python train.py --num_hidden_layers=12 --hidden_size=320 --d_expert=160 --d_shared_expert=0 --hidden_act="swiglu" --moe_layers=[0, 1, 2, 3, 4, 5, 6, 7, 8, 9, 10, 11] --router_score="sigmoid" --balance_loss=0.000266 --vocab_size=2309 --tie_word_embeddings=false --beta1=0.93 --batch_tokens=65536 --train_tokens=307900000 --dataset="wikipedia_en"
Below are experts of layer 3 (counted from 0) of a mixture-of-experts language model. Rows are named router (the router's row for the expert), gate (a neuron's input weights, with its number), up (a neuron's input weights, with its number) and show model dimensions 240-319. Each number is 128 + 32 x the weight over its row's rms, rounded and kept within 0 to 255. Numbers have three digits each.
Before each expert's rows: a language model's description of what the expert responds to; "comes after" lists some tokens at least twice as common just before its tokens as in all text. This comes from a sample of Wikipedia text that the model never trained on. Tokens count by the router's weight.

# expert 26
Description: Second pieces of proper names and words following a single capital letter such as M, B, S, K, as in Mr, Munich, Kuzek.
comes after: " M", " O", " B", " S", " K", " G"
router:107128155139148157180129098144099136218138200112103159150146144158143078089190103124085153113121070131113103111168119115162162094151094103128174139134097152162114147157110113117128130145111120137154163134173083146076115053095137143117076123
gate0:106170102127192115095147128153102135163165121134101104134156151145136184124120109130077144066120171043155112142077076145151112134084138121142126114129157174138120134095105177140136158164048132144109204108147110137076090108128125103130101134
up0:136124081196130174113135081112110119112118129162125118177103135135161164103114110035129151111077184121144117026117112127103136152109130098172164075090102085126088158064145117123127132132210054089144123134067183108137117151148139131144164083
gate1:128089095125155166139132158109157124158115165154085158073151101104076064141112059111111092113093108119143060095121088164146127100156126074090171136093139122157148167110133206123157090138116131137197134112162161078127119160156119148152060148
up1:131159138052096161074098105114067148037082120118083131123102155139110149114109128054110135182121170086090161179099103137093145083091127133091130133149127165108198094123087156142083143205133162125151087109099171133174166144107121124101139157
gate2:111117174143137131162129168137207161114138143121162169090173166156122162161143104078142135108129203125122133124144144146077090060123143128165168162077113145128137110147054125125138210121107118136192112164132093076122165142161066111104132103
up2:135133092139102063097191085133184142166105122192150138143167143149067172130129090115169090136106147150161146143100169137135107121123057088088129171156104154112171100140043117166168097059152189150142107155075076188140119119125080166103104140
gate3:147152099081103096119098095138114106129134102178110139157166188137135098137147171082094124134128139109117194134120106101092117103130153114103095163158128101147085160159157103136097165144168106143127145188103149123156095068087152179170177131
up3:088147121174141121107204134144115100151160136113114141156119090132118133173090087114189090120151143134117087071192103074057080154131103147159100110203080179141110134122057122135134163128102130124158133060092139114149146127115151161157114137
gate4:132104087104112125166169090086084167086120132125132172077097071120148102099154153115118133170108164167145181136106147109117179162134106158153084141123095130121108130134142159089155079068111148150151175150085112088127156128152186137099140040
up4:137090179149128124158099117093092124130094150131140109131129086126095134129179126119137131109166145104138114131235115112128105114112130125110108125116143127117144074131091112138151105143123104111075071076140151146129142071146132095190085123

# expert 18
Description: Middle syllables of ordinary English verbs and nouns before -ed/-ing/-s, such as bl-ock-s, dro-wn-ed, overh-aul-ed, dr-um-s.
comes after: " r", " d", " b", " c", " g", " ro"
router:151154141124105056140081130157043171181120145133095153084126064091140088126126135113109137090120082156132109109152212159139127070169138106130149151141084100181141141180112124131197126117129103129175136111095134104128094146159109097112132085
gate0:092147102101106113155113101153139170136130102127119070135124146101148170152136101066174112095180173154132172148115154074099159134095101109141123177097104143091171144183169123116100096196145105123132135151112156126127139147169201150143152098
up0:086142136173145158146121131119129186137092105114098160160131115166126143125146125088133147144108113109164169158162177169107120104142096111154155073076208127073133133083188123145156084105158094127145081155142121089170133177119157112107129133
gate1:072111131065139078159117155092101139154101171146077150122211084158079137139109115127082136125117104158148127131124148144129168113129148104125124112138169134202167115151118115126100158080165173144124166132096145113073098173130097152119170121
up1:157110131113143107113159204112162177103098117116141189108138090088152143138157169186121149085175146140147136089122130176102096123069159113134137129089090162118139101142128125093111100088120077089082155129081179106150100096166128085161161157
gate2:155165115165140123162172122104060188135108169111107129080068168150155161119139122091168073128164127140092106118131171106089116046111124116095179098139062089115053157126125098084084143154156140086165121178097150083081111157158113151126135106
up2:124165161121130095145106098174168088162175129143158088131169156114137144071161150156146078136109127079151070094183063167186117156120153140165154135162119188200069177134160113118123175130093107179099173167098052181193151119141110153119204129
gate3:164100191173138108095143120184120120109104109071087165084159117116108163102072162122085109168146159170118131103097165150110097090150125161115158136093133220102094149121109125039150179094102148179182145109130113081105137093198145157112127145
up3:141116111138160150124089125103070119156072111118184130174119091123094113152108149164093156076174164127172135141100131112119140115115094130071101111099117204096117153088121148126128111192117118131174121134228140162079167153087140106113142095
gate4:100123164178078086071132170148096109138165143156132145102116105103083095092186143147174111094157103121112182091140125111161078172132145096125143146153095137143179128154129167090088093095127100087136150095131141092196097109160103129064117114
up4:145126153132102130102104124147103157119166115184073150150099172131114159135157108152161100083141093172165072138116094123110092061127106153106146135057148113147081165179167146138098083105113140148169094074100136172117149139153145121090095154

# expert 1
Description: Word-initial pieces such as S, res, ec, ty and In, often at line or paragraph starts, as in Source:, ISSN, Census, results.
comes after: "A", "S", ".\n\n", "\n\n", "R", "."
router:145121153100101181128085174100102134154123120138114113135142117132164074077134177124071127108118087150083135070101130133208119057126145105120180098147136166108084119123131092121068087124175107106162194138139122129133079129181050144093068079
gate0:133115138124111076133076174087163074102110198152068132170103154096141139129161136104184132114114110188120105095143082080174091181111122110058125142083138144133164125086124178107088078103159131112152153173095065166150088132091133137166156122
up0:118086164165128128108096082166123130115152100137172189098110095183130133118128167160155106113165135057069089139053136122170124125078060127164126111159162075134094140170113092074108096152159150117088199156148110177125116138101117117140165106
gate1:099058104163091164129125126090122130096078121163168082122160113107127118115112184118161122127163119116136113118088138108099184176084105157167121121145079104134103154087097102143145117124119185139156068084103155111099119080157123132099134178
up1:139084152140130067102165159119126088171141123121101134138098112100094145091174090095168115113139113140130144122150119109106124131159140159139107112143125147127145075130150123200113182203083116108095116102172092148126109164098133078129111092
gate2:126155106099115193121133139139152116106148134174129140133203117130119163130132140140136114179083125147130093133100164102181116102145115130110134141133093154146110145173199157113126105158103175163149157109108114154161103085109068132132168082
up2:158118161199088078131108158158141121112135178164131131088142109106111133109152150098146091144103136132126140134126087101092133101090104119174093110162156135094176133166106130089203135109088085132095087100119015139131115140137075109134110120
gate3:194141137111130141151127121143150106140201155106138152129171134111138160131117089101124086124090164131151104090149136146066133184115115119094174090103099033098178163170124126096118135106117166104121136170184112140117137066099120125124088153
up3:140083165153175130068151142123176165132091131141146165135137141079144186171165184125107160162120096106162111092150175098176095177120143181085113116097105082176129185151123100161078118161130202184213064189131102127140120171157175101174099188
gate4:121095142134178083125117103132076117070096136175152154049065146157125151117112098126138115134152093147095089123101134116174066151127132118100163139098079163158193106134152124112112142165153168189129110100108095120092190149111094106171107184
up4:123090147147129156143129152193101126125081195160088069087169130086113128129161065138102169148165071129134088165110042168132129101133082144150112071124106174152183143130132145110071150157189183142119170084114085143115148164137139068133090083

# expert 31
Description: Words and prepositions in sports results tables and medal lists, such as gold medal, girls, GA, for, with, at.
comes after: " D", "|", " P", " |", " G", " R"
router:123093123100108151181149110090129148163126099102139128118080098159196130092140134086103136142117109161108065068070151174128166143164183138121168114203177106126139155130083141145145103136148142113156130173169063162163064123086141098143145124
gate0:128132106125107136109123163137124210101151115216096136124089149131106103079091132098121150135162137174207173132135130185174095110146121149123173152193142179070111144145113125098130132131120095138087191131155177081164163139094107130143168161
up0:168126094147150079182142120157137086170160126085119142158149163165071091097098081131132114129185097152111091108092114122147189131133189149101159136116163124082184072159161091119154141187142088172192130105099125029148095106148123120132115159
gate1:135129180133127116116144153128151143143093067136071139081169154136110139133112122078111099163166141187140103073137126128134125063143112134134196059142137164142099135114065154167174096129109144139164150189146140068146120096098127147115102138
up1:153139114106102116176127175157166110154177133073122117182137147101144065180156158083063145103096106070070145101067189101140063184093090127126082087126141189126120084128150111105110157200105055141127197126156177103095098098113162145114123120
gate2:153107092104177089226108133071069158169085129130138101165140125139143081088148120106117094143126098112128133115156127114174110161086159138105157149125110140170145134097134138194180089141093069159132159199147137099148111129118101189153142181
up2:093062156151146056138177070080112120153136110151188082158142089082122056069104136117162096160149063120097110108163168151143072112087096115132155154076201143120118143154140152112115082124099127171135161095170075076116124136156160166074071112
gate3:141182104143109075121107061143097105102120159144140174149116133097056103117164095147102076109130134144106061076133106161145057155095172148177121116128134088109139096127130100138105151119094111136121097125146181087201208135178128064125196185
up3:137092113139155117100116148117112130128122114130124096117136128132161104152071141155144097140138106195110104123152075132107145122129115070156147143115155075086130108137137115110151139094137109177133106100103129128079128108131162075127099118
gate4:129134069145141105085118077163121100157155184106117097167137111115179126062151119146183115131075079129084161077160100132078120141120151165117112128153118150117136106112148146055095162095076090080148126088145147137077109126174167126137130086
up4:096152076168098184145100135126144098140126121057130117129131208151095166123099046197053135118102153132098112116142150121161106131139085160141095124135151136166130117120151162123118128076111174138142127107217135136138153081071121096069169140

# expert 21
Description: Single capital letters or short capitalized starts of names and codes after a colon, pipe, or comma, like N-one, U-TC, J-adon.
comes after: " |", ":", ",", ";", "-", " of"
router:147136138131103144143104166117132166142115087147164129151173124146115074186205120097141110146107114174123149078135186202166151110146083181123178115186116178118133111120171146065122114155147095125151183118093154092128079082112053151141132098
gate0:152133099094062137134161109099148150156125151143122169133104117115094139078097149116134105092098131100113051175108103074133133107120117124142102120210141145164104136127141105119125132161207131158177145133114158081115109146182194109094147161
up0:128123110167147141170143105123198152184108040141138082066202158148198168137109136120111088130085121161116102135129187116181121104105172167131111160109128171111081097136109125099180100076162190176131140182158139136088113119138129119163148126
gate1:084119126080143145088156126135133128068102128135149130195168134073113091080162132146156133151050154149100138105120136177128106089083142135143111116166129142125107154130184119172089158103133108150171128162078087125125113137130122113144144143
up1:120121124080138139100135128116100122129158018176133094128105141131111204163122138077113120107171156168115149086121072120124079085135108125103195164128153120153080129095106185145167160114103114102132141132116143103099129063170104111060136134
gate2:155122129145163131110070154070157134133102111101120154162126149112109090165093099155062117136124122168154146145165084108076100089108135172155141177128099109149147162124147142091149132157138130139082139137122099132200096119094142168094157130
up2:121194150092127135120138116112121181181134076122088143038131135136128179108081146138117146182149078124093196132052147145182079164188152087125110135062100095108077154199116153145124186137171138140119127190145149163137155086150141177136140129
gate3:166163116113046129082125051179110086154155116191130131156090066141168095151091109085123117073091120139126124157117079137132129157202148120066112099168161096089069105163145135131132183141138112097156126100097119131092118142142144110122098099
up3:156042156106154126095062120098159108090159131111098156206176099177133129159151116137129220153117135196145126110119138190146161088156131117113139088089118152123134128107127092125130075170132073116115156130161067175099120111119127144122112127
gate4:093159074109149089109127176112142105060128179156102138043124103090056104175179138102133067149130103161157056094207113119094130103139133124183150140112149111120084149081119114084098144154165108138147140088127098150144124117066112100112190121
up4:092080112078140158145114118094142151161088121156098094082144114122143119101085167150074163063144147110152135177109130131203128138085087097098136126076171203144132122100132132146098147198153201139155084090145104127122093071106112106101077171

# expert 5
Description: Short mid-word pieces in names and table headers, mostly right after a capital N or A, as in N-ab-il, N-otes, N-ame.
comes after: " N", " n", "N", "a", "e", " No"
router:107158137109132086154140106143085085104173176095163106138094142164146110098117161102112133143097129127106115092078165161147216085158083139130179107159131095153124163132102117138134161085168125078173115146161107107099122115177045138121181109
gate0:133123133155142131128101129129129135102151064147145176128195124150187125102193169115089090136150172142129131176140181131113128150183106124090122119106122134127179132111113122119141126124137119090117104068078134191109101113135104084129093119
up0:104128157143125116106073099149105090171096087129145156142132104171131179122146159134080117144121128113202105084125152144139122189154124199129125143162158177117138170162124128090132138116071101154144178146152144168080196097202086134135121127
gate1:134086148144102085128166137121173105114118111154157086121141167097160136119107107194125085176162060121110109164095129169164077110123122124100125119086124165137144070116153156156171125087114103102158158099182123106141143126160179098131173073
up1:155166136144105146150123089204150190127137099073166075179080131106159149076095170053109093107115150091179104158076085087126083143123164149131104143211100129064135153140129176120114121142153096129131111072120130115127098162113177154123154130
gate2:101174116191180094129166162114130116131108139097123153167155091133110134106128148196094117093128119146154139145092203140120132157143102106120136129092098138145141126107131088138138141147149120106094098093110175097117203141195105130188105097
up2:092095142150105148086115164079138107109194192176189144085087103138158106116126155113161148163148157146095143133117139169142154208102156145151112178142165127144110113157131047130142154116125174102132203169139151150117112131137150107178135131
gate3:120143153141099110134117141141113187167132190163155122134176076050133144114098213094126072113168085104156147122110167139151105080186104173106100185063123155140128074094151138100133148115121079189046151139164131122099197160090154117130186130
up3:148160121131160136131105184119112101077161195154146113100111064156145188113153172139116178072103100159104102141167137073117161152168118163134121133121128148151220141123130103094136138086136155059183089162198151065189112153123104172096110124
gate4:086095129121153097136186151128115168180105140056146149156147068106104126096120112121095127208110121111094098106118114160145153143098180134124179097130132115154124128127160148119166113107182095126127143109120144134103145130080163107099125140
up4:094142130166110109103138125079165166144123145153167116103179152089103168116118152130154092120120073151100156105132163101182118170186115146114127138142150130123121106144133144136146131088102164167119131108089174106070115144112178178139139109

# expert 17
Description: Word pieces containing h or y, mostly a lone h inside transliterated Asian names, plus Sh, Ph, Wh, Y, as in Jharkhand, Zhonghua.
comes after: " the", " of", " at", " on", "ep", "op"
router:156114082123083139146097168064103167160106157165100089126105140115153107136079107099098167145134075150051156041131152135113134071170141114106156188152158121087159149151141076076167109118193127136137086178115130057117088104142069168087093119
gate0:142169145145123128124189116183123121088074115140069197123141153098169110126178097130112175162134130126150151082135101139120067110152132123076102139137106167093171068101189137086166131106106051107169129149147117155124121108165088098132096125
up0:155111040107113100046065114102128097128121168149114129148131113145111135126126119169119163068071111129114088108138197124175115100163143115119153171097137117138160146109180137130141107119124082152089110121100148106093134112103121099124142095
gate1:153138160074127135159166088131122129132173104141153160053140225160123138106110098148167081120128138135106051153154183140125149121183078078122131170090143132131182159128131125127137081060139151197150129138055155115184140088116092119117155122
up1:132149182159119136090132099085183051091149094109131214143106151095138101107111189151140144133125135160151160120098155140138193100124120133127169167113163124098124097102111046076112073112103129117101136118067150083104148164169077072082143125
gate2:114080149146139052152083175102139106076140178098123053140170133115083102105110139138118134117133108098062145123153145097183142152154168169156190108161122121146166142132094078115125121109100143110125179106064143159167099122062098116146102148
up2:086147135159176138100126146176185163152105106134076020151123097132138134164090123137186128096124099185130129121119118135100123117124202144138161117134109123181105174130160127088115192122118100119091108065116115174153164062103118129108086165
gate3:117185160112122143096121123227126133095102145064115136187127096118098065132093130127030121142115105158092112122095084130158094106109143138162195128129089064118147149153122075136187079131157159105191132148113155137156125147116115078127128096
up3:150094202128168146152073148134105140093128109104142116086173109127124120118115120155131144145069130159102096095135103174084139106137138172086149113082115127160129146119099101151133154152158095074160106154128140126114126093155119139092145196
gate4:140103123090135141158095175144177130126141100152078117132188123106128130188115078102146173122098139158132117137148130190072089121169089125130104149191137111142150124143071194129131094176155139130111144167074124128150090113148122150071150186
up4:122032148166106148132099156085127148121168110138164138083130059146177089176171153081192101101124095075118169131100095133144096122115160096128150142129100088101163139144208149109151106091109126109123112115166192144085190085135117065123141130

# expert 0
Description: Word-internal pieces like v, em, ov, ult inside common words, as in lar-v-ae, medie-v-al, t-em-perance, E-v-ents.
comes after: " ", " |", " t", " att", " Re", " m"
router:141128122117131091176072146115114189145147181157133080129155143151203095087146017094140164165159117150108171121143123161171109084144159111154101084192079131120090096141121125119184109102185155126151153102138101136077142129171092102107130100
gate0:046128144203214143117119157143103081108138166153147125144118105112151082144140068059034149143106140124098111132179127118096148112103127109088176122137129082135118123121140134150134117132131168153158134165097105124115132106130133088103145121
up0:140119090187106173058147194127100141106167124064136116136106119117144099139167108127130144129168172119181100136104138118108135111125157123165097102130165064185140083122138120123129200106059118115160149092107150097190159131142148117124087117
gate1:050132166134125093129047211074142086142107133137149131127096152143168129127129149138168161133131187089143160123116151124085113057144118160155087082136107173151110175170129145098166058074101135179138123127212057117136175090119103139183129112
up1:122081118106154112138081153087126147133142146072130066108142134123156147156131153124171120109175110104115193120066050190135089099170137154095107121131064154066136090153115139103118100142068132102158138106117172131117173129138104116131096091
gate2:094124138135155164112148119104145072144169211148151168108143124127178142144095120134124159119139049120133121176108156081177126151121091147138111130167147112110154135121122139117144150148074086129025062121134193163180114085197154149144116144
up2:186156105170122135122145061135115059101118101142174079153123102057072122116150165173117102186123157095168136086117148196191188098142131150110135103107102110139142081045146086180129130131125101100133130123179157114152127113142158069156124190
gate3:117145121150107128159121121155130161075162074135150168147146157123134114066125148070159142105120084089130056144152106159168149122084153164108119121152157131105099117121103147168153167114090142046131118169130159135099119101131162194054113177
up3:150177131099163130137141182093145192144190104161151089185101136151123108155149131139158116101075133142166104164094110131082148154149043122186125087146134137126157148151150112118154094152096056081152112147172164152107119140093165136165132139
gate4:153117111158156122164126120126096155118209119170165243090167092131136190143141113143125130131137132087099144184187120063162055061098074118080129141176133081115127146147130107107134167124157113119129132096168148118148127155140107181117102090
up4:112169151148188137136133139146147138144131095086105088152177139103126109077148146089151088117133120139119118128129175090126128128099144108068082126140069141157149139119084138131155123171160120118107116138104101162083173112085112084159213142

# expert 30
Description: Spaces before numerals, year pieces 19/20, round numbers like 10 or 50, and en dashes in scores like 6–7.
comes after: " ", ":", " the", ",", ";", "20"
router:086095148108129094119102129162053112209136141156126155090171130102139071169172070091132134174119128120117137127151095115097121101153198168133135132145152137115112144120119056063100103167124104073189135136133112144114119051176126099103117150
gate0:150078131168156138122046092170150160131181113126075130155096153148155087162138132170202123076122149032129090074141122171135151125098141129134120114169051113155106103134149190138124165182164160068173050151092088077150120188098129153121105102
up0:138048136148151126100097126131083161134159179143190123123113084177091070133162132138124137086165126104116146149112177121103108114111100096183086120179115127135116138175094105109115147102148128100183096158087126169115160160133155058078194060
gate1:132125171072101135079133130117096122110146140118158163114191090127111152167118104210110169058138118152117126106065154154127088174149054120131120142189086119140092166136145113112152154141163126096199113144108099136133115151082117180083153146
up1:146093088188132153070124156120173132162131088127122027029142157174122134118165166120149130165135162184079118113113094075147100144145145087129196116085098152127132106149121085166137114167174108148081138161085101146145111122181106127155106124
gate2:095107081172143122123168082152166109176133147085101126103089132119103158133158158137108150142189129120120127147126140165109110113152148160153108150105110124122151161172148120180123126101077185107073132143121142166127065146124168161127101095
up2:160119149096120125079100148131156128154110190204096108100169086178081097110193141127122132194144122108122190184101164112117089083112125117116130130194101152121099057102160190125164092124106165135088139096129134154110116134100171137140120121
gate3:110088104108083118146097065143122114136183098164125130088130150094152126129113109093137086091139156090127142132103087148127205129164112174148080120133088129159091122068134100080153106124150079109150132132142117087229128140107110132100135113
up3:190147139086085060157166084154137130107080110121129181139105133098162170094124138137096118060096097092096077093141168093127148144107143135116002126180134110108100107079137093110123114173187124069144128198145156133109139138128162160136143151
gate4:102132090079063101229108159123128165077108099094152081124063169163136142131159064158107121111146123102135160127168183101131143106125120168114115131124101193135131130113151119105124101159092108165147081109118146199118062158167171169094097074
up4:111209161136121088116167154148114101155110098115156149149114161161151103145076167146173107179138163112184150139138172164154160141187159113166143117186139112095140136140143179132145136079146071149130140121122171152126106141107072120148108152

# expert 20
Description: Byte pieces of Chinese, Japanese and Devanagari text, plus the first character or number inside parentheses or superscripts, as in (Austria), km^{2}.
comes after: " (", " =\n\n", "(", ".", "==", " un"
router:154207136111095127153103172100108121179132155110104137161147146138088124124136122104135115138077111165080150115167172147125213118144128127103132159103096150101112220150116161089141162178129125108164089153129102180147046079100144121056106111
gate0:110138134110079070122148172123129127091097160162087080152111184153070187142124071113195123120101114134114124157095161146082132111202110098130067086150179142160139159144103102103108091131111095148139134139135104107152063088173172116142097139
up0:089090150083169130087124140138144112139129160092133118109152119084100145145143085156182146077142150166156107155134153139144184178191151099095125109134100088170126183151124132074181131155115121105123150103118116117146095152199135130156073122
gate1:120097142073067173139137107088193097101112073132070151158192147104151130094133113080139100088161130106157138131080122137089116111166120117132151121145165148114133135209124145179146112167112135141133189129132143099165112124123138081134179106
up1:075162109176110156097078096147127176130132087118135089148157124097121126161098104078125115165196197137133091188142175091124109148131120097094159074177102080118095156058116145103087140102075112119118147160149079135151154118171141150044150102
gate2:126156166139093113098157078127131118139141131141158145066117117151084084126066134180164203097057119171117155109165122122135110088134159114129103125094122118137156100140140191131126074146161147177138127129205111136126149157134143086180132146
up2:112098135097087121105141103131130106136091099134066175161122133167168135135101154167145117130083110082185131116143078057122134136076117136190101157164093150147177132162118093151130179121148198183124067144121158098084081121171148142108149144
gate3:221104073096154111105092096092123122144138190108118071153127129102113181083137065171174118150178117108107142173130128151050125087121140150169148073147152132171136173164221140101131134118161157157108127138122121121121113115149130161138081142
up3:108162094066094147186110106202167109092151106141142137172098150121085095118159151138150138117107114120119098091147136113082174158157108172157107142140189129111107052137113121154171161125077166175120169110071177143168124137096123141076132138
gate4:155112140109148084084186116136077133120069098148153204151132117079094129128130111132177148116099158094089150102134155109137076124138210150145101171146175160084126171132112121145126117144122150153112131133093113111159079154155145117136170135
up4:137133094157173124120120163077132122070112115179120132138128116117107165137132163118138119105159119131086094143148078146137100078131091131180116147114140168103165149169177120117125058122156096107119121165138106127100159162129159053178081075

# expert 12
Description: Early pieces of names and words, like -ak- in Zakaria, Shakharov, Waker, -w- in Midwives, and word-initial ex, cons, sup, Mag.
comes after: " W", " Z", " T", " Ch", " w", " Y"
router:113150112032122089109160133176108170139142233120129078110176160144118106117128152133141122121057116122046178120176140167171113087120172174086119111119103121155159135113108120117090123159122137133130169129140143046126093088134079106102169126
gate0:157044092066105097159126174089119132155058156077113133110083073105140135149113157143116132126075124143143085185174122108138108175149114108125121184138107131164145123090100169158089078167116136119124134096145163116189125131123109136099133033
up0:084083071117157144067107124133129123166145141094168102110140139112173137150076131144151140190125160132140127095142098101099143098106172094142201077074181160118124136123132052142092100134146119141118186161118130129115038154049184144097111119
gate1:141163150153146117119129131116084148097096145173150167136187150168197139049117149121149149157114175105115188161174116134164125106112151129129116144136124188098142146179142026093127174147163132133212127106110145110162100085142131154117142147
up1:123120140106159116109126156108100136188120082141192209112176150093097074115147179151101153109111102183118136121082148115110104117079154143111104061091144112136093160095098156140167183142124123108135168129133110120097157134167151152096086144
gate2:136170087088148188163123116175108119125101151053181147134172060140106162134146190126174140158095099109118096151105122137120139093150119129104205155146086124156131092184092072141130142133124075169124106125141134113142089157098088179132154100
up2:103124121162105113123103195136114156120116165165117092133138172210139087152095091132175125093145123102149054118170079142134089064095131118142138171162102232168100106134150109073111131159109164132163123097129116154168146104162102147127121128
gate3:161172168096104135174122161131092106135153145105171176184088133065188088129123173144099088131131167170156075115141133126107158100102139124120110099196108180099162110098106107095143140131139121149153158136121124120109108153167150143123087141
up3:189129085117185046150092137198148106104078147145116081144150126185124134164159123142154118115171131151080133064190157151074125138156178127194115142118165143117119150111094069122144099142118121099103175139122180114109115110126145100133125125
gate4:140124109136123095101056072153127162101102092135131092098128107143162092105085184093083112187068132179136128168130107113120113123193169093063181149112111120145162148035089110185135114133111122098160081115103178122153116108154145095119129087
up4:041119076203169183114182106193194142108148126101137124105134052149099085082157196126189167100075174111116152081177105130081141104092054136085193104092128127084132121106173209106126103146115158164095119079114109146201105085146134119149136153

# expert 16
Description: UTF-8 byte pieces for accented Latin, IPA, Chinese and Japanese characters, plus slashes and LaTeX braces, as in López, Gē, https://.
comes after: "–", "/", "-", "ebsite", ":", "_"
router:128170132154124090130095140153094209095139125106086185106174157125131118131179120118125162170183085138109111057121165189090176100175183118171145124200151128146135079113157086095112126109169116137155177128087067165148136055175112186084151117
gate0:105168166127160147173076077153091090129126106108097156164119146154128116126094132113135177168121096117108110150114136091129076049109154164120146110105158188160143104104165171089163129087113182137102165110104190135168143051096143145148156091
up0:149116130159170070127130121148147111159141144121158075086168114112196085178144179175088115135178119165125140133153117085114178138113144129111154136110077099086069236139113075141204091092139129148168155133077120106158174151119128197114117173
gate1:148107104075157132139091092116143121169131081142113159136104115095124100194091178128144108172200077106112093159125160109163043182096073185186131125146096153088165066136160088132150100129147159103100117115108146100122134063105142128082154129
up1:145155102090209157142187166085074135097118140154159101140091129169098167182106134152168185168106192128104158128122133153159139110122116129145100137105141151135158165123158085107100099122059078183127179092136100143143156109181076131161139161
gate2:141129131130194097130143201130076096153127145170204106133121126129163153079126151151107128171202112148128139162088109149096171187105138119152136213124172104116115137043103073112166135101133191140127186096143085125150142140150133090090156121
up2:104144108140129174121102133144175162110112085085087116146138137146127098113131132145185128160118119103139094135097121167110147118103099094121175143103127115145129106150164115108081135156168156161157144213144178115137137158163145130122086134
gate3:115111109098216153129090152115141164121160084146138210105072116146114095171156140101127126108118114159153077126096091167163127129165149159065140124129136137133156198126176110142107134184137106082141157136119133064150176103161112087128138182
up3:139141125159123085114135115132091190123123141183110079159160121165176142179111170166153149172100157145172159103144158141118123099157136103110109106134130050107132157144123118122090131142077161163181042121130192131132031173156092172104123101
gate4:123127068118154110116085115092167112117154131129095135074056150142155114111147149122174139194147141112195110149094122164085170123104071094070104085110158129132173159091073080088125142150110133125101127053094179103114105105136112140142143133
up4:152129138159099103132150126141107170070141109102179158149146133211129085120136092159193166143110124131156112129126103102156144094110070068131130177092075114137150182100139163172129133142162135039140155139107139112131127137156177151115165197

# expert 19
Description: Word-internal consonant pieces inside foreign surnames and place names, often z, g, k, as in Ramazzotti, Trifunović, Paykan, Aichholz.
comes after: "h", "z", "b", "r", "ol", "v"
router:148097189156184073135086050109141148175127127174111165135118130134131140098161094068075176136124097195113102088124117099140111137169147132113120194141109104149128174142121135085150066167120147131149112166142136102100124120144135193103112136
gate0:088186152108135145191155107140117148111137060142021103127153119142125157106107131133142099112102104143124046080113137170104185122114116148164142133182121054119190134131094186101173132133179078212116127127106099137146169149142082111093091122
up0:184126102133101164126124068131180152115075117072098093150119152199106183145106155169127132131118054159181089126143171168109136119171099138117110110142113131127117138135125157086140145143140144099175126166069105100157160103101128123176136120
gate1:181165192094157144134133088106166131155110156146136141182108106164140164131120099126123120125111122137196085032151150181171077098112085163163200217094076104122125124129149140130100139102179111200138144131167117106122139134151136122053086120
up1:167110106117085070171125130138141148101125123122150088136119073121124155171129147114060151177153164157114137170163143129093123114086071078178124180123125114121100096124101038130125177140095168184155119088135105138151086105070150163114056164
gate2:086190140111112136149097124102115129114177157122126086150126101148180153105163086112185081140180170126095102182175074138131110146094161137170117127144197133127142040087116066141122103161126129097091177095142147166124194141094157058140147061
up2:132141164115149101135118117115119127103104184140168044157065073156106158148126099129149133072117164164132176094095115142130106118138116082172071120117129093141174107114154144166109121141123093111130085187060127176145107124112127125130122083
gate3:150112130127085124080173173164163169130130117086154113125156160121084132115065143171101169050106151127154153124168000094161141195181147117092138172126138107141155150159133170150104174135122109126095141147095123119098122119142104148164084152
up3:132113200142119146122156078081125160125171097102102146128113041188143162098085158156129172154130091131094127160103155043091163123149175074098132128102142131176149121131154147120151121193222101080149071144157075104076118122164113176109138117
gate4:125133167133149175115118117111066140153168117137186119060116107157122101144118128143135126150160082158099118129161100167185116120097124129106144102094112112139115106119086159155106161115153154107140087115118166095110179152180139156138098183
up4:126111132177118094186099146132150071114167137177082101121151071103137117145122130134062078093123155139189130184119172159116100078169108088119112141116140162170141112136156143106169116078140123112081155152159157084150131128167075146134139087